config.yaml
n_layer: 14
d_model: 192
n_experts: 96
experts_per_token: 6
d_expert: 64
d_shared_expert: 64
activation: "xielu"
moe_layers: [1, 2, 3, 4, 5, 6, 7, 8, 9, 10, 11, 12, 13]
router_score: "softmax"
normalize_top_k: false
routed_scale: 5.66
balance_loss: 0.00233
balance_bias: false
router_z_loss: 0.001
init_std_router: 0.0302
lr_router: 0.00104
vocab_size: 32768
norm: "rmsnorm"
norm_eps: 1e-07
tie_embeddings: false
optimizer: "muon"
lr: 0.0141
beta1: 0.9
grad_clip: 1.0
batch_tokens: 65536
seq_len: 1024
train_tokens: 313600000
steps: 4786
dataset: "wikipedia_en"
Below are experts of layer 11 (counted from 0) of a mixture-of-experts language model. Rows are named router (the router's row for the expert), up (a neuron's input weights, with its number) and show model dimensions 0-191. Each number is 50 + 10 x the weight over its row's rms, rounded and kept within 0 to 99.
After each expert's rows: a language model's description of what the expert responds to; "gets" lists some tokens that make up at least twice as much of what it gets as of all text. This comes from a sample of Wikipedia text that the model never trained on. Tokens count by the router's weight.

# expert 50
router:59 43 64 54 53 45 67 46 57 59 39 52 43 54 48 43 64 47 55 42 38 55 48 58 51 61 49 52 41 45 39 64 33 41 47 24 57 56 71 66 44 60 57 44 56 51 59 33 40 74 58 43 24 50 61 67 47 59 36 49 60 48 43 42 50 33 53 49 57 66 42 63 48 43 61 43 49 44 40 57 51 46 65 38 37 48 30 33 71 38 67 55 45 50 53 47 45 50 51 42 35 65 60 44 41 48 47 46 39 52 64 45 32 67 59 61 53 63 54 55 51 48 46 31 38 39 44 49 51 48 52 56 56 28 37 72 33 38 59 58 55 48 64 54 48 41 55 43 49 50 39 38 57 43 71 62 42 47 45 45 40 59 55 62 49 60 37 40 48 43 48 52 35 50 50 41 45 38 43 40 54 53 52 42 36 53 47 39 25 38 53 63
up1:66 49 37 42 48 60 48 52 49 46 41 51 59 56 71 45 53 57 41 38 60 58 33 36 48 62 43 59 73 44 35 52 45 62 50 45 58 41 42 53 42 41 48 46 49 42 54 41 51 33 62 56 38 52 68 64 43 53 49 36 56 24 74 34 64 43 58 62 56 48 39 55 58 31 52 39 47 58 60 63 54 46 34 53 47 44 41 51 41 57 50 54 58 61 49 38 41 45 30 50 43 67 52 36 49 48 51 63 42 50 37 41 44 50 56 34 46 59 27 51 54 70 53 52 39 51 39 57 46 52 63 44 43 35 55 60 51 35 61 54 51 51 51 41 60 42 72 52 40 53 57 54 59 45 58 50 60 60 40 42 52 43 54 57 42 52 55 35 45 50 64 58 64 42 56 61 38 25 68 32 37 57 54 50 49 28 53 45 37 35 67 65
up2:68 52 44 51 58 44 54 48 49 43 43 57 57 53 39 55 51 45 46 57 45 66 61 51 50 52 40 68 49 60 32 56 44 49 39 49 62 37 42 61 47 39 50 51 59 48 59 44 35 48 42 46 51 39 54 43 72 40 42 43 43 49 48 50 36 35 59 71 55 34 70 63 44 59 54 44 49 42 58 64 64 46 37 43 25 54 50 64 42 42 49 59 49 47 66 51 48 45 51 48 41 48 71 36 47 51 46 45 39 65 59 54 29 56 57 36 49 49 68 64 62 59 44 42 45 42 32 51 50 27 47 53 51 38 56 66 48 24 55 69 60 48 33 55 52 39 42 38 35 34 56 51 64 44 71 43 58 41 49 43 65 38 52 63 34 43 56 50 43 58 63 55 54 33 49 49 59 50 42 54 44 64 51 49 30 63 61 48 35 48 31 54
up3:41 56 61 50 62 45 40 37 55 53 45 53 47 56 49 39 68 60 55 61 47 51 54 34 54 50 45 38 39 42 48 75 51 41 37 59 49 61 64 60 30 58 48 52 28 62 63 48 47 64 41 47 50 53 41 65 40 59 31 59 61 47 80 63 43 69 47 53 55 58 41 62 61 42 43 55 53 55 46 49 57 43 56 44 36 54 46 35 56 34 65 61 31 54 39 48 56 56 52 63 52 58 59 29 50 52 42 48 23 28 45 64 41 39 70 42 64 52 49 53 35 60 29 36 54 48 46 53 46 52 48 46 50 44 48 47 55 80 57 54 51 56 45 38 57 45 52 51 58 46 44 37 43 50 70 53 43 54 53 49 61 55 47 41 46 54 53 46 44 44 64 52 50 53 39 43 46 56 37 52 34 56 46 21 39 43 59 56 47 36 64 52
up4:36 57 50 48 61 52 51 50 35 45 59 36 31 63 53 62 57 56 47 66 51 43 63 71 49 58 40 32 40 43 37 54 67 41 45 58 44 50 34 52 29 61 59 51 27 65 33 52 54 58 43 54 45 55 64 58 50 49 39 55 40 49 58 53 49 56 47 30 61 59 52 63 45 53 45 32 42 44 44 52 43 51 56 39 53 57 39 46 37 43 45 36 57 75 68 36 54 53 65 34 47 45 58 58 50 46 44 57 56 53 51 53 59 70 88 51 57 36 48 43 58 51 54 51 71 65 43 41 44 38 50 58 40 50 35 56 44 57 55 48 54 42 52 50 58 37 46 46 46 58 35 52 40 57 71 63 59 56 29 53 46 53 36 51 71 61 39 55 44 47 59 37 53 38 56 58 59 62 44 54 58 48 49 30 48 49 56 52 60 63 51 55
up5:63 44 55 43 49 36 39 57 40 45 44 47 43 41 56 61 61 46 47 48 56 52 51 37 51 45 47 49 59 39 48 70 47 60 56 25 38 39 67 45 46 53 46 42 61 45 67 30 36 59 21 64 43 52 48 49 53 60 59 29 57 50 57 51 62 51 49 68 55 46 51 46 44 62 54 56 57 53 53 57 50 59 60 50 45 43 31 50 53 33 43 77 51 63 56 48 49 52 53 54 35 54 45 51 48 39 46 60 41 53 55 66 36 65 60 63 66 65 52 65 32 58 57 36 38 51 49 35 54 33 63 40 58 44 35 67 52 52 48 56 58 67 56 21 62 43 49 45 43 54 49 55 68 59 61 59 43 55 34 43 44 50 58 43 39 62 54 56 48 44 51 51 49 45 42 65 48 45 31 58 46 49 47 39 31 53 62 36 27 43 43 40
It responds to: The, early, late, month names and SI before a number or year, such as the 16th century, early 17th, January 2019.
gets: "the ", "| ", "The ", "-", "s ", "a "

# expert 26
router:58 33 64 45 52 34 54 50 66 65 50 46 44 58 59 41 53 54 60 48 58 35 35 49 55 51 59 59 36 46 42 75 46 41 46 49 51 43 61 48 31 35 53 36 53 54 52 51 37 55 52 25 39 58 54 54 36 56 44 70 60 58 45 43 45 35 40 51 41 58 47 60 51 45 53 50 69 42 43 63 46 42 59 38 38 49 29 51 57 38 66 36 58 38 55 39 54 55 57 35 49 44 74 38 48 48 30 37 48 53 58 48 45 49 56 67 36 56 58 64 49 30 49 43 44 41 57 41 40 61 37 51 43 34 57 61 35 30 54 50 53 26 52 54 45 48 55 35 53 65 34 54 53 44 55 65 51 52 34 55 34 58 66 59 71 56 38 43 53 28 45 37 42 45 52 53 51 47 44 36 50 48 58 45 44 48 45 39 46 41 42 56
up2:65 42 62 50 54 61 47 49 41 42 60 52 63 38 42 53 53 39 47 50 48 48 50 43 34 52 32 61 60 43 54 60 53 50 46 38 45 46 45 58 43 38 64 52 42 42 60 51 60 70 42 33 71 49 45 52 51 52 42 51 55 45 42 52 55 40 39 44 47 41 45 65 34 64 62 42 51 18 38 76 51 38 48 40 45 45 60 54 59 35 41 41 48 52 54 65 47 52 70 49 49 44 46 48 62 52 53 59 56 59 46 50 51 44 57 54 55 49 52 67 55 56 53 39 45 71 57 32 43 50 36 56 52 39 53 72 68 37 47 45 53 55 49 46 57 46 50 39 48 48 49 56 44 40 59 52 69 51 57 46 46 54 58 69 54 33 64 33 39 58 40 74 72 50 61 48 58 51 41 81 67 74 68 34 44 61 45 49 59 50 46 43
up3:50 41 57 51 45 30 55 28 53 60 41 42 40 62 47 53 51 60 57 38 68 52 78 67 60 70 57 48 55 52 69 46 44 43 58 52 46 44 45 47 47 29 49 46 54 46 49 58 43 61 53 47 64 40 53 54 67 46 40 71 50 50 47 63 45 41 64 39 39 49 44 26 41 40 53 62 52 48 52 56 51 46 35 45 35 49 38 58 55 44 57 46 38 54 39 44 72 44 44 48 58 49 60 59 57 54 58 59 44 42 56 60 50 53 57 72 55 49 54 34 53 40 42 41 32 42 51 50 49 63 51 42 60 60 44 55 48 42 48 60 55 66 38 44 62 44 32 63 62 43 32 46 68 53 41 46 37 65 25 56 46 50 44 58 46 68 36 54 64 51 45 60 58 30 56 56 64 51 42 32 53 56 37 29 53 48 53 44 57 51 40 71
up4:45 50 72 52 51 23 47 46 39 42 36 55 36 50 52 43 40 50 46 41 47 62 56 51 72 39 50 49 54 33 61 51 50 58 46 59 41 48 69 42 50 56 35 45 50 57 43 57 53 37 53 51 63 54 53 42 64 56 43 26 53 59 36 56 56 33 41 32 39 47 57 44 42 51 51 60 45 45 49 65 42 41 63 48 68 56 35 68 41 45 56 57 39 59 55 62 53 34 56 56 58 40 33 38 45 33 39 32 37 52 53 73 49 57 70 51 61 60 40 54 60 45 62 49 54 50 35 46 42 51 50 39 45 59 47 62 55 35 62 50 59 55 39 41 63 76 61 52 53 47 43 56 63 71 55 48 56 53 52 44 62 37 47 70 45 49 33 52 22 52 41 58 53 53 45 35 55 55 59 56 60 42 69 49 52 40 51 38 50 44 50 56
up5:50 60 43 69 51 59 47 43 58 49 61 39 46 59 56 32 50 61 56 61 58 42 49 39 51 61 43 53 31 37 34 77 48 52 58 53 45 51 47 38 42 69 39 51 47 44 46 60 45 17 59 35 49 36 54 55 61 58 40 43 45 55 43 65 46 48 58 46 44 35 56 42 55 47 45 55 52 39 44 60 44 57 59 44 37 35 29 49 60 68 76 50 47 41 63 56 54 38 47 41 78 42 54 45 42 51 47 59 60 40 74 66 64 44 44 60 49 61 63 47 33 69 46 34 50 51 46 55 37 59 48 61 48 37 59 34 40 52 61 47 60 41 49 52 49 42 71 52 61 45 40 59 33 43 48 39 60 45 41 42 50 50 41 44 50 38 47 36 61 48 44 43 38 60 43 42 53 51 44 49 39 35 60 40 54 55 38 43 54 52 36 49
up6:57 52 33 49 66 61 57 45 60 41 29 42 27 52 64 67 52 61 53 62 70 42 36 33 41 65 41 56 38 40 49 41 59 40 41 65 31 47 45 45 63 42 42 50 51 63 62 63 57 42 48 30 50 48 54 63 49 45 57 77 51 54 67 39 42 50 45 51 70 51 36 64 42 40 57 44 49 53 46 53 46 56 42 51 43 55 61 39 46 68 60 41 50 42 58 48 47 25 61 48 38 52 42 59 54 45 76 54 58 43 64 55 42 48 50 56 49 53 51 49 60 45 47 53 46 53 39 39 29 64 58 53 40 59 44 45 53 55 57 46 43 66 49 75 59 64 51 49 47 55 48 48 62 50 42 38 50 73 34 47 40 41 44 34 54 32 46 54 48 36 34 49 44 46 42 41 49 30 55 64 47 51 52 48 57 44 59 48 62 50 56 35
It responds to: Articles and quantifiers in biographical or genealogical prose, such as the in daughter of the 3rd Marquess, former, several, one of.
gets: "the ", "a ", "-", "one ", "his ", "an "

# expert 29
router:67 53 48 50 55 48 56 48 51 62 47 48 41 57 50 43 65 47 63 41 39 50 45 60 42 61 47 41 38 46 54 69 38 49 51 41 54 47 78 66 32 46 57 50 54 50 42 44 43 61 55 36 40 53 56 54 39 53 36 60 62 53 54 47 40 46 50 31 58 57 48 45 62 47 39 56 46 44 38 45 19 49 63 46 43 49 25 55 46 30 62 44 54 56 44 50 50 44 66 58 35 57 58 54 36 32 52 43 35 70 57 33 55 56 60 55 32 52 59 63 44 42 54 38 49 42 59 42 60 52 33 58 48 47 43 55 44 53 60 54 76 39 53 60 57 46 58 42 32 48 56 57 56 41 56 58 34 42 34 52 51 62 54 45 59 31 32 45 49 51 55 35 36 50 68 41 69 45 30 44 38 35 63 38 41 41 49 55 45 54 54 66
up15:46 45 31 59 44 56 58 69 44 65 47 62 54 57 37 49 59 45 66 56 58 72 61 37 62 59 58 60 43 35 56 66 48 46 59 59 73 69 51 55 51 39 57 51 48 58 43 58 39 60 47 55 28 67 46 62 59 47 57 54 43 58 59 47 41 55 47 42 39 51 57 23 49 47 45 61 51 53 46 69 51 51 49 67 33 30 29 37 42 53 43 61 60 61 43 34 40 54 62 56 37 61 52 44 40 57 37 55 53 61 27 37 40 34 48 38 49 35 55 58 45 47 48 37 41 43 51 51 45 44 55 62 47 48 54 39 38 70 41 49 54 46 41 48 39 39 49 50 45 46 52 41 45 38 66 54 47 60 38 54 64 62 45 55 65 44 47 52 42 61 44 59 34 45 65 45 41 41 51 56 22 40 45 42 45 69 48 46 52 57 60 41
up16:69 51 60 52 52 48 62 39 59 40 54 52 51 55 59 55 52 47 60 53 51 63 49 51 49 55 50 44 56 40 54 50 46 64 45 52 59 51 57 49 44 41 55 42 65 38 53 59 40 36 65 37 58 45 56 54 49 30 42 65 43 52 42 47 66 58 38 68 51 43 51 45 46 58 47 61 37 69 39 46 36 39 45 38 43 54 62 52 50 43 62 63 45 43 53 46 60 53 80 50 63 47 51 58 57 42 43 58 54 47 50 40 31 60 67 49 39 53 53 51 61 47 68 59 59 64 66 51 61 38 39 51 47 56 32 70 42 48 44 50 65 55 47 57 68 66 63 47 39 43 45 70 37 41 65 34 56 45 55 59 58 31 62 33 23 52 38 70 51 72 49 57 68 53 48 39 47 58 38 59 36 38 64 34 47 50 46 44 47 48 67 48
up17:51 38 64 38 58 42 54 45 64 55 33 45 66 50 56 41 52 49 57 34 48 63 25 44 69 51 55 33 48 62 48 42 39 48 68 69 49 62 54 47 38 51 58 38 42 32 44 55 42 69 58 54 60 46 54 46 52 44 53 60 47 45 65 52 25 48 44 54 47 49 63 51 27 50 58 41 51 48 64 56 50 43 39 37 58 63 63 64 51 44 52 34 71 81 51 53 42 52 43 48 40 56 62 49 38 38 54 55 39 46 55 33 70 68 53 39 32 55 70 45 46 57 49 37 60 43 30 32 52 48 46 35 51 56 48 53 41 63 64 29 52 53 48 35 60 53 44 40 49 49 54 56 41 43 41 40 39 61 50 64 41 51 60 26 51 44 52 48 53 55 43 47 35 54 49 57 55 37 44 44 36 49 57 46 49 55 58 60 52 46 51 52
up18:66 44 56 83 24 51 45 59 56 48 48 29 52 46 47 52 56 61 47 53 35 68 54 48 58 47 51 44 58 59 68 48 47 62 50 38 51 47 64 41 62 40 54 57 37 45 74 50 38 45 50 65 72 63 69 32 51 44 40 40 50 38 52 30 36 46 56 61 53 64 56 56 48 40 55 38 50 53 36 44 48 53 58 56 43 58 59 52 35 60 45 46 46 66 47 67 36 44 52 58 56 57 35 58 63 52 56 56 42 34 58 57 45 55 62 60 44 53 49 57 51 49 42 46 40 55 70 61 65 46 41 47 54 51 54 60 57 31 69 50 42 41 43 56 51 57 53 44 39 46 50 45 54 59 65 57 54 38 61 50 41 56 55 59 51 45 69 44 58 70 50 59 52 41 64 71 48 56 50 27 40 43 30 59 43 46 61 61 45 48 55 35
up19:53 50 55 54 52 58 62 46 52 58 54 50 47 43 37 41 53 55 56 50 43 44 50 27 37 38 49 44 28 60 45 49 45 61 65 73 61 42 53 40 67 47 53 39 65 58 34 57 69 65 43 40 64 54 52 56 53 55 42 45 68 29 68 43 51 56 53 48 44 45 41 43 79 42 27 55 60 65 55 53 64 40 41 49 58 33 52 50 55 58 63 38 50 66 55 48 52 65 50 49 48 47 55 49 70 54 65 43 57 53 48 45 39 66 37 58 55 49 47 61 28 55 43 35 44 45 59 66 34 40 58 59 51 52 60 48 64 48 41 47 44 62 49 57 61 47 50 42 48 61 43 50 61 68 45 40 43 54 63 50 38 42 65 52 43 61 39 60 57 54 24 51 42 48 46 49 43 35 55 58 47 44 78 44 50 52 59 33 53 47 66 51
It responds to: First word of a line, list item or table cell, often a country, language or infobox label, such as French, Personal, Genus.
gets: "\n\n", "\n", "- ", "==", "born ", "==="

# expert 14
router:57 34 66 36 42 42 56 38 63 61 49 52 57 50 43 41 50 50 46 46 34 42 42 55 49 60 78 61 36 29 48 45 53 45 53 43 63 60 50 48 30 39 56 40 63 46 48 41 58 64 68 41 41 49 51 54 39 59 48 64 65 59 50 45 38 44 40 50 38 75 48 71 58 46 61 51 61 48 44 58 51 39 64 50 36 46 47 41 57 43 54 53 67 32 68 42 62 42 76 44 35 43 53 46 50 59 28 35 48 59 56 45 42 57 71 45 44 48 47 59 49 27 59 35 43 43 56 46 53 57 53 48 43 40 48 52 52 47 69 71 50 47 63 52 47 70 51 46 32 52 38 34 51 51 61 78 55 44 35 43 36 55 51 45 61 53 44 43 57 43 62 52 57 52 45 50 61 53 51 40 64 42 47 52 49 43 46 39 51 42 42 53
up0:61 30 62 46 42 54 51 51 32 45 46 64 40 55 74 52 56 53 61 50 51 65 38 44 44 43 70 74 57 48 44 57 31 44 44 43 63 36 49 60 51 43 43 40 53 69 56 62 60 48 66 56 58 47 54 45 60 57 60 49 38 43 52 44 33 56 48 37 54 55 41 54 65 53 77 57 61 34 56 44 46 44 47 53 45 50 41 64 60 38 49 37 63 69 49 49 57 68 63 58 60 44 67 56 46 63 46 42 48 50 71 40 61 27 52 49 54 41 56 49 52 53 37 55 53 46 50 45 60 53 47 53 44 43 46 60 50 47 42 74 54 54 35 60 54 45 51 37 39 61 53 45 59 46 33 44 62 59 57 50 41 43 54 29 59 46 56 25 52 72 55 46 51 36 52 56 37 66 54 57 48 54 28 64 65 56 54 53 43 62 41 41
up1:53 56 64 37 56 54 47 57 63 48 59 59 34 53 49 50 39 33 37 42 54 49 47 50 42 75 57 71 56 48 50 45 44 59 63 46 45 49 56 53 44 37 42 48 51 45 58 46 41 56 38 41 38 43 45 62 56 54 55 39 51 53 57 27 74 58 64 57 57 38 60 39 58 54 59 45 45 59 27 42 16 53 53 48 38 50 67 63 38 40 47 60 49 42 48 35 55 56 32 42 54 46 48 41 43 74 45 48 47 63 68 49 48 65 38 48 60 38 42 54 39 42 43 33 66 64 56 46 34 37 62 43 48 28 44 63 66 65 43 58 53 50 50 58 51 57 53 57 33 40 48 47 43 53 40 53 26 54 64 53 49 51 40 61 45 53 34 60 44 56 60 47 48 56 52 65 48 47 47 53 65 59 48 50 40 48 48 58 25 52 59 57
up2:46 48 39 39 63 33 48 54 63 67 69 29 53 45 58 57 61 54 51 54 39 66 47 50 45 52 49 59 38 44 52 44 45 48 52 63 57 53 55 43 44 56 65 52 52 47 36 46 53 33 44 48 47 39 68 69 51 49 43 41 56 45 50 54 65 50 41 42 55 58 49 35 40 65 53 50 59 27 56 46 51 57 65 50 53 45 37 58 44 53 47 67 64 54 46 45 50 60 48 41 27 36 55 63 48 63 48 44 47 70 53 63 53 62 57 43 44 45 49 40 45 58 45 57 42 46 25 62 60 36 53 43 54 51 45 37 40 41 56 62 35 51 34 57 44 47 17 47 29 61 67 29 31 46 77 46 54 65 36 36 48 37 54 61 49 50 53 36 46 56 59 52 39 45 40 53 43 53 57 53 44 39 48 45 47 53 56 36 70 66 52 56
up3:61 31 40 58 49 59 60 35 39 51 50 54 59 53 51 57 48 63 30 65 54 55 59 32 64 71 46 31 46 62 46 44 45 56 34 49 65 49 42 66 60 63 54 45 55 58 57 31 62 37 69 65 55 61 39 74 59 24 59 42 40 40 67 42 40 59 36 47 64 47 37 54 32 63 26 58 46 54 46 54 54 48 46 41 63 80 40 52 46 62 53 53 47 45 58 28 39 45 57 46 66 53 45 45 55 41 64 58 65 47 71 55 37 57 36 37 36 55 41 55 51 42 55 48 49 50 54 60 34 48 45 40 54 52 60 51 52 45 48 52 41 45 44 41 50 46 48 44 46 59 59 49 49 54 53 53 41 50 49 50 53 46 49 51 48 45 59 55 53 53 41 51 58 61 50 55 48 52 42 39 54 32 41 51 43 29 44 33 50 27 63 50
up4:56 38 40 44 53 54 59 51 37 44 46 50 41 45 51 48 65 50 36 47 57 43 49 57 48 65 43 53 33 40 49 47 34 42 63 41 53 50 34 58 55 58 47 36 67 56 68 55 57 68 53 46 55 43 41 51 50 58 40 50 39 66 72 52 41 40 60 55 47 62 40 63 51 58 49 56 36 70 44 38 31 54 41 47 70 35 43 32 42 53 58 47 46 56 60 41 42 59 58 34 25 59 57 47 40 58 35 45 59 58 47 45 59 44 47 54 47 63 49 51 53 66 36 67 55 38 34 44 64 47 62 66 40 61 43 56 37 39 43 46 48 57 65 46 54 37 64 35 54 42 49 58 38 59 39 35 49 46 46 52 61 42 64 54 55 47 63 71 51 53 56 63 32 39 63 25 58 50 51 40 47 45 54 60 40 57 40 68 58 69 65 44
It responds to: The pipe separators in election-result and sports tables, plus country codes before athlete names (USA, GBR) and linking prepositions like by, between.
gets: "| ", ": ", "- ", "by ", "= ", "with "

# expert 7
router:55 35 53 36 31 31 44 40 56 61 24 44 40 57 48 46 69 44 64 46 37 35 49 74 62 65 57 54 35 56 44 58 45 45 36 34 59 62 57 42 38 52 52 50 59 40 46 35 45 61 56 56 42 52 45 59 44 45 51 53 69 54 55 53 54 40 47 45 50 59 57 57 52 57 86 50 55 55 52 57 41 34 59 45 32 55 29 40 50 45 58 46 47 44 51 46 59 44 48 34 40 61 51 49 41 41 41 48 48 56 61 46 50 55 53 69 35 47 52 58 56 38 49 45 38 32 52 33 48 71 45 37 52 36 57 47 36 39 65 64 51 43 53 51 42 69 60 50 35 61 56 34 49 58 57 63 31 39 38 64 47 68 55 53 55 45 48 31 59 37 44 41 38 53 43 42 58 38 46 44 54 41 56 45 41 63 54 52 41 41 42 46
up1:59 62 45 52 50 45 50 50 46 31 53 45 55 40 53 54 65 22 49 42 50 41 42 69 22 49 47 58 42 56 56 50 41 43 33 41 65 51 45 47 72 56 48 58 48 54 46 51 55 45 57 51 47 45 49 37 37 28 46 64 34 39 35 61 42 48 50 64 46 47 43 45 38 41 40 41 49 27 60 46 35 41 56 53 35 53 47 54 51 55 46 54 32 43 45 46 53 54 50 42 52 29 44 32 55 47 51 53 41 54 67 52 48 56 56 60 59 57 33 52 62 54 46 38 41 45 48 28 52 60 67 48 47 41 62 68 57 41 44 63 56 56 62 45 31 65 56 56 28 58 53 53 35 43 52 55 37 50 48 52 51 58 38 62 47 35 48 27 47 55 49 54 34 72 35 43 62 56 54 51 55 52 54 62 54 71 31 53 52 36 30 47
up2:42 56 41 46 67 36 53 54 83 46 47 47 63 40 48 57 67 42 57 39 49 63 41 52 45 40 48 38 48 65 55 57 50 35 51 45 38 56 47 45 57 56 60 64 41 29 43 30 50 52 61 49 45 38 50 51 49 33 53 56 47 42 41 47 45 56 46 65 58 65 61 51 33 62 58 40 61 54 60 66 56 27 34 47 32 54 60 34 54 36 57 33 23 65 62 63 42 53 47 54 47 55 62 46 53 43 53 50 44 36 54 55 50 53 55 63 59 68 62 52 59 45 50 34 69 58 46 63 59 63 58 41 41 36 70 48 40 43 46 51 43 59 21 41 39 42 51 51 49 58 52 38 53 47 41 63 63 40 44 60 64 55 49 51 38 55 45 45 43 43 63 54 38 54 53 45 46 64 55 46 38 32 47 58 66 34 51 54 44 47 46 57
up3:26 43 52 53 27 60 58 39 43 58 67 54 62 42 38 53 45 62 48 53 48 56 80 47 42 47 45 32 45 64 57 72 61 52 58 49 45 50 46 36 58 37 43 59 44 56 52 53 49 54 53 48 60 43 63 59 36 53 50 47 39 46 65 46 33 48 39 67 60 53 31 48 43 43 51 38 61 56 52 49 59 42 51 56 47 45 30 48 37 47 41 70 51 57 58 53 60 63 38 39 74 59 57 51 50 55 67 57 48 54 66 41 38 47 40 48 37 39 52 58 32 49 58 46 38 58 33 59 52 59 45 42 46 68 62 41 66 49 55 61 35 45 48 44 55 25 39 36 43 46 58 49 37 51 52 46 45 56 53 45 57 28 59 57 49 40 61 47 49 55 32 28 56 41 42 52 46 36 60 37 66 36 45 48 40 59 44 52 41 47 69 50
up4:62 60 51 41 65 38 45 44 38 35 52 54 46 68 40 35 55 23 62 54 64 49 52 57 56 57 50 38 31 56 25 39 49 51 45 53 50 48 56 38 55 46 31 41 62 48 53 49 61 53 70 43 40 51 47 46 49 48 51 44 53 29 52 47 46 50 37 53 55 51 52 42 60 54 37 35 54 58 35 64 53 52 36 41 55 35 47 57 34 45 54 69 53 61 45 46 47 45 59 53 48 34 68 50 43 58 80 49 36 47 66 49 41 52 54 50 31 61 41 66 54 69 50 34 53 56 42 46 54 55 48 70 61 45 48 33 53 36 36 67 39 36 60 53 44 54 64 63 29 61 37 50 54 50 41 46 55 64 40 45 42 61 52 61 49 41 49 68 54 60 54 48 43 52 64 47 66 38 57 47 47 49 68 53 64 60 58 45 53 59 45 37
up5:46 27 47 42 45 57 35 33 42 52 45 44 43 45 38 64 55 43 53 35 53 47 47 65 62 54 81 45 44 52 63 75 43 48 41 53 52 67 43 45 72 68 66 51 59 62 48 56 52 59 57 39 65 54 56 41 65 40 50 40 42 58 43 55 58 56 45 57 40 39 58 48 51 43 53 56 44 64 47 56 57 37 52 51 24 41 30 55 51 59 80 64 43 60 53 46 52 34 35 48 37 33 38 50 46 65 38 56 47 65 57 48 44 50 49 49 60 68 46 33 39 52 56 48 47 32 51 57 55 36 66 77 52 36 65 44 58 46 53 51 35 56 44 63 54 50 34 61 52 54 50 33 50 56 50 58 49 55 44 42 65 61 56 58 41 45 52 47 56 51 50 36 47 45 49 57 59 55 45 48 40 59 31 45 53 58 63 51 59 48 41 42
It responds to: Pipe separators, dashes and colons between cells in sports and results tables and lists, such as team | score, 3 - 1.
gets: "| ", "– ", "–", "(", "/ ", ": "

# expert 58
router:48 51 62 44 35 39 56 45 43 69 53 61 29 48 42 49 52 62 50 43 42 59 56 60 50 50 51 52 39 41 51 49 56 49 43 30 68 46 59 56 53 36 61 60 57 56 42 21 48 65 58 46 41 52 61 49 41 55 43 56 48 44 53 33 48 40 57 49 40 57 47 60 57 37 58 47 53 49 41 54 46 40 62 41 36 56 31 56 64 49 56 34 61 48 53 48 45 42 56 35 55 47 53 38 37 42 38 38 51 59 63 53 45 56 48 66 47 62 54 55 43 41 64 43 17 31 58 48 59 45 50 50 39 43 33 43 36 43 47 67 49 40 67 60 49 57 49 32 36 56 54 36 73 54 67 59 39 43 43 40 39 55 57 50 59 36 40 38 61 23 63 36 49 51 37 45 51 52 43 40 44 33 48 42 27 54 48 31 43 44 46 46
up2:61 47 57 56 46 66 66 58 38 50 48 51 28 44 34 50 53 67 45 43 50 65 67 42 50 50 63 34 44 48 40 46 58 36 50 51 55 47 39 48 45 49 34 44 39 60 36 65 35 56 39 68 67 45 60 51 64 52 65 48 47 41 39 36 58 41 43 47 33 49 53 64 43 48 54 46 54 75 25 37 27 46 50 54 49 69 54 52 44 39 39 48 27 35 51 47 49 57 56 45 53 38 60 62 54 36 53 42 67 35 48 52 50 54 57 34 53 42 62 69 51 59 42 33 45 59 45 32 44 39 44 50 59 51 45 39 44 76 42 43 55 66 60 42 60 73 32 37 44 61 51 44 67 53 52 52 58 53 55 61 43 44 48 49 32 43 41 51 57 58 49 32 51 61 53 51 58 43 50 50 53 36 45 37 47 50 42 46 46 45 43 53
up3:62 55 68 33 43 52 59 60 65 54 48 56 39 52 58 66 31 62 52 49 37 52 43 60 51 48 58 58 52 56 60 59 48 59 48 49 41 53 50 67 43 60 67 34 53 41 51 55 50 61 47 39 53 33 29 46 35 48 29 60 57 36 43 59 32 60 42 65 51 34 51 54 60 40 75 72 52 41 50 47 69 51 41 41 45 44 48 57 68 66 51 53 41 79 66 51 71 45 47 57 40 33 49 41 62 58 57 54 38 54 36 28 45 63 66 40 61 61 59 49 41 56 56 37 52 52 55 52 61 44 53 56 43 63 44 54 42 44 69 60 56 48 38 46 46 38 46 40 54 43 48 46 48 51 47 30 53 66 37 39 61 57 61 41 62 59 45 49 60 58 46 61 47 47 38 54 37 56 59 49 59 63 45 48 45 63 58 60 51 56 61 53
up4:41 56 59 55 40 40 48 71 63 43 64 54 51 56 59 56 38 65 49 56 61 50 46 60 58 45 39 72 66 48 60 38 58 33 41 51 57 51 61 58 47 46 59 70 64 52 37 41 37 53 54 56 47 59 62 36 44 54 56 48 23 45 60 61 47 40 54 41 55 43 43 35 55 39 43 50 48 55 63 44 40 58 42 56 32 68 57 57 58 50 52 63 20 52 41 62 45 33 49 46 38 67 39 62 48 42 35 47 42 52 56 44 38 55 51 48 62 49 51 66 37 46 65 51 43 57 64 52 39 53 59 55 44 47 49 78 58 34 39 46 18 53 44 53 55 55 61 44 57 47 56 44 41 58 59 45 60 64 49 65 59 39 64 53 44 37 63 44 43 55 34 55 41 43 56 71 71 48 56 55 43 48 59 44 56 50 51 60 48 35 45 56
up5:42 38 59 54 56 38 44 47 44 46 58 47 62 43 49 52 44 59 57 72 30 59 51 62 50 57 59 35 70 66 39 36 58 52 40 53 53 49 43 37 44 49 48 46 54 62 44 56 54 51 57 43 47 44 49 45 38 35 37 45 47 55 57 59 37 42 38 41 35 39 48 36 56 38 33 34 60 34 44 58 42 55 73 56 63 61 65 53 57 55 40 35 62 36 54 57 45 48 61 61 43 54 60 68 41 55 51 58 73 48 37 65 39 63 56 69 53 54 40 44 59 47 45 55 39 69 39 51 63 59 47 57 46 56 61 34 49 54 51 59 36 53 39 68 44 21 46 33 57 59 43 49 40 36 57 57 47 43 51 53 53 56 46 56 53 51 39 45 62 33 43 60 41 53 35 26 60 52 38 55 58 67 51 26 54 51 54 44 45 59 52 45
up6:53 35 52 37 54 51 35 44 56 71 22 28 50 54 41 35 66 39 43 56 38 63 56 42 36 56 34 54 55 48 49 43 51 61 49 29 34 58 65 64 53 36 58 65 28 29 45 48 54 55 50 61 55 55 41 42 38 57 59 43 59 36 40 54 65 62 49 53 67 27 50 45 47 37 62 65 48 46 71 56 58 59 47 42 61 59 63 50 47 59 50 50 74 67 59 49 58 47 39 60 49 51 47 38 20 65 43 48 47 46 32 55 43 63 55 52 42 54 45 50 59 58 31 46 42 52 51 61 42 60 48 39 32 48 47 51 49 49 48 56 60 46 62 42 46 50 46 57 43 50 43 50 40 50 50 57 44 43 57 57 54 44 29 41 41 69 46 59 34 57 57 54 53 62 51 59 49 63 39 59 63 54 36 44 59 58 48 48 50 58 52 56
It responds to: Pipes and numbers inside numeric result tables, mostly between vote counts, percentages and swings in election results, such as 5.2 | −10.6.
gets: "| ", " ", "; ", ". ", "0 ", "0"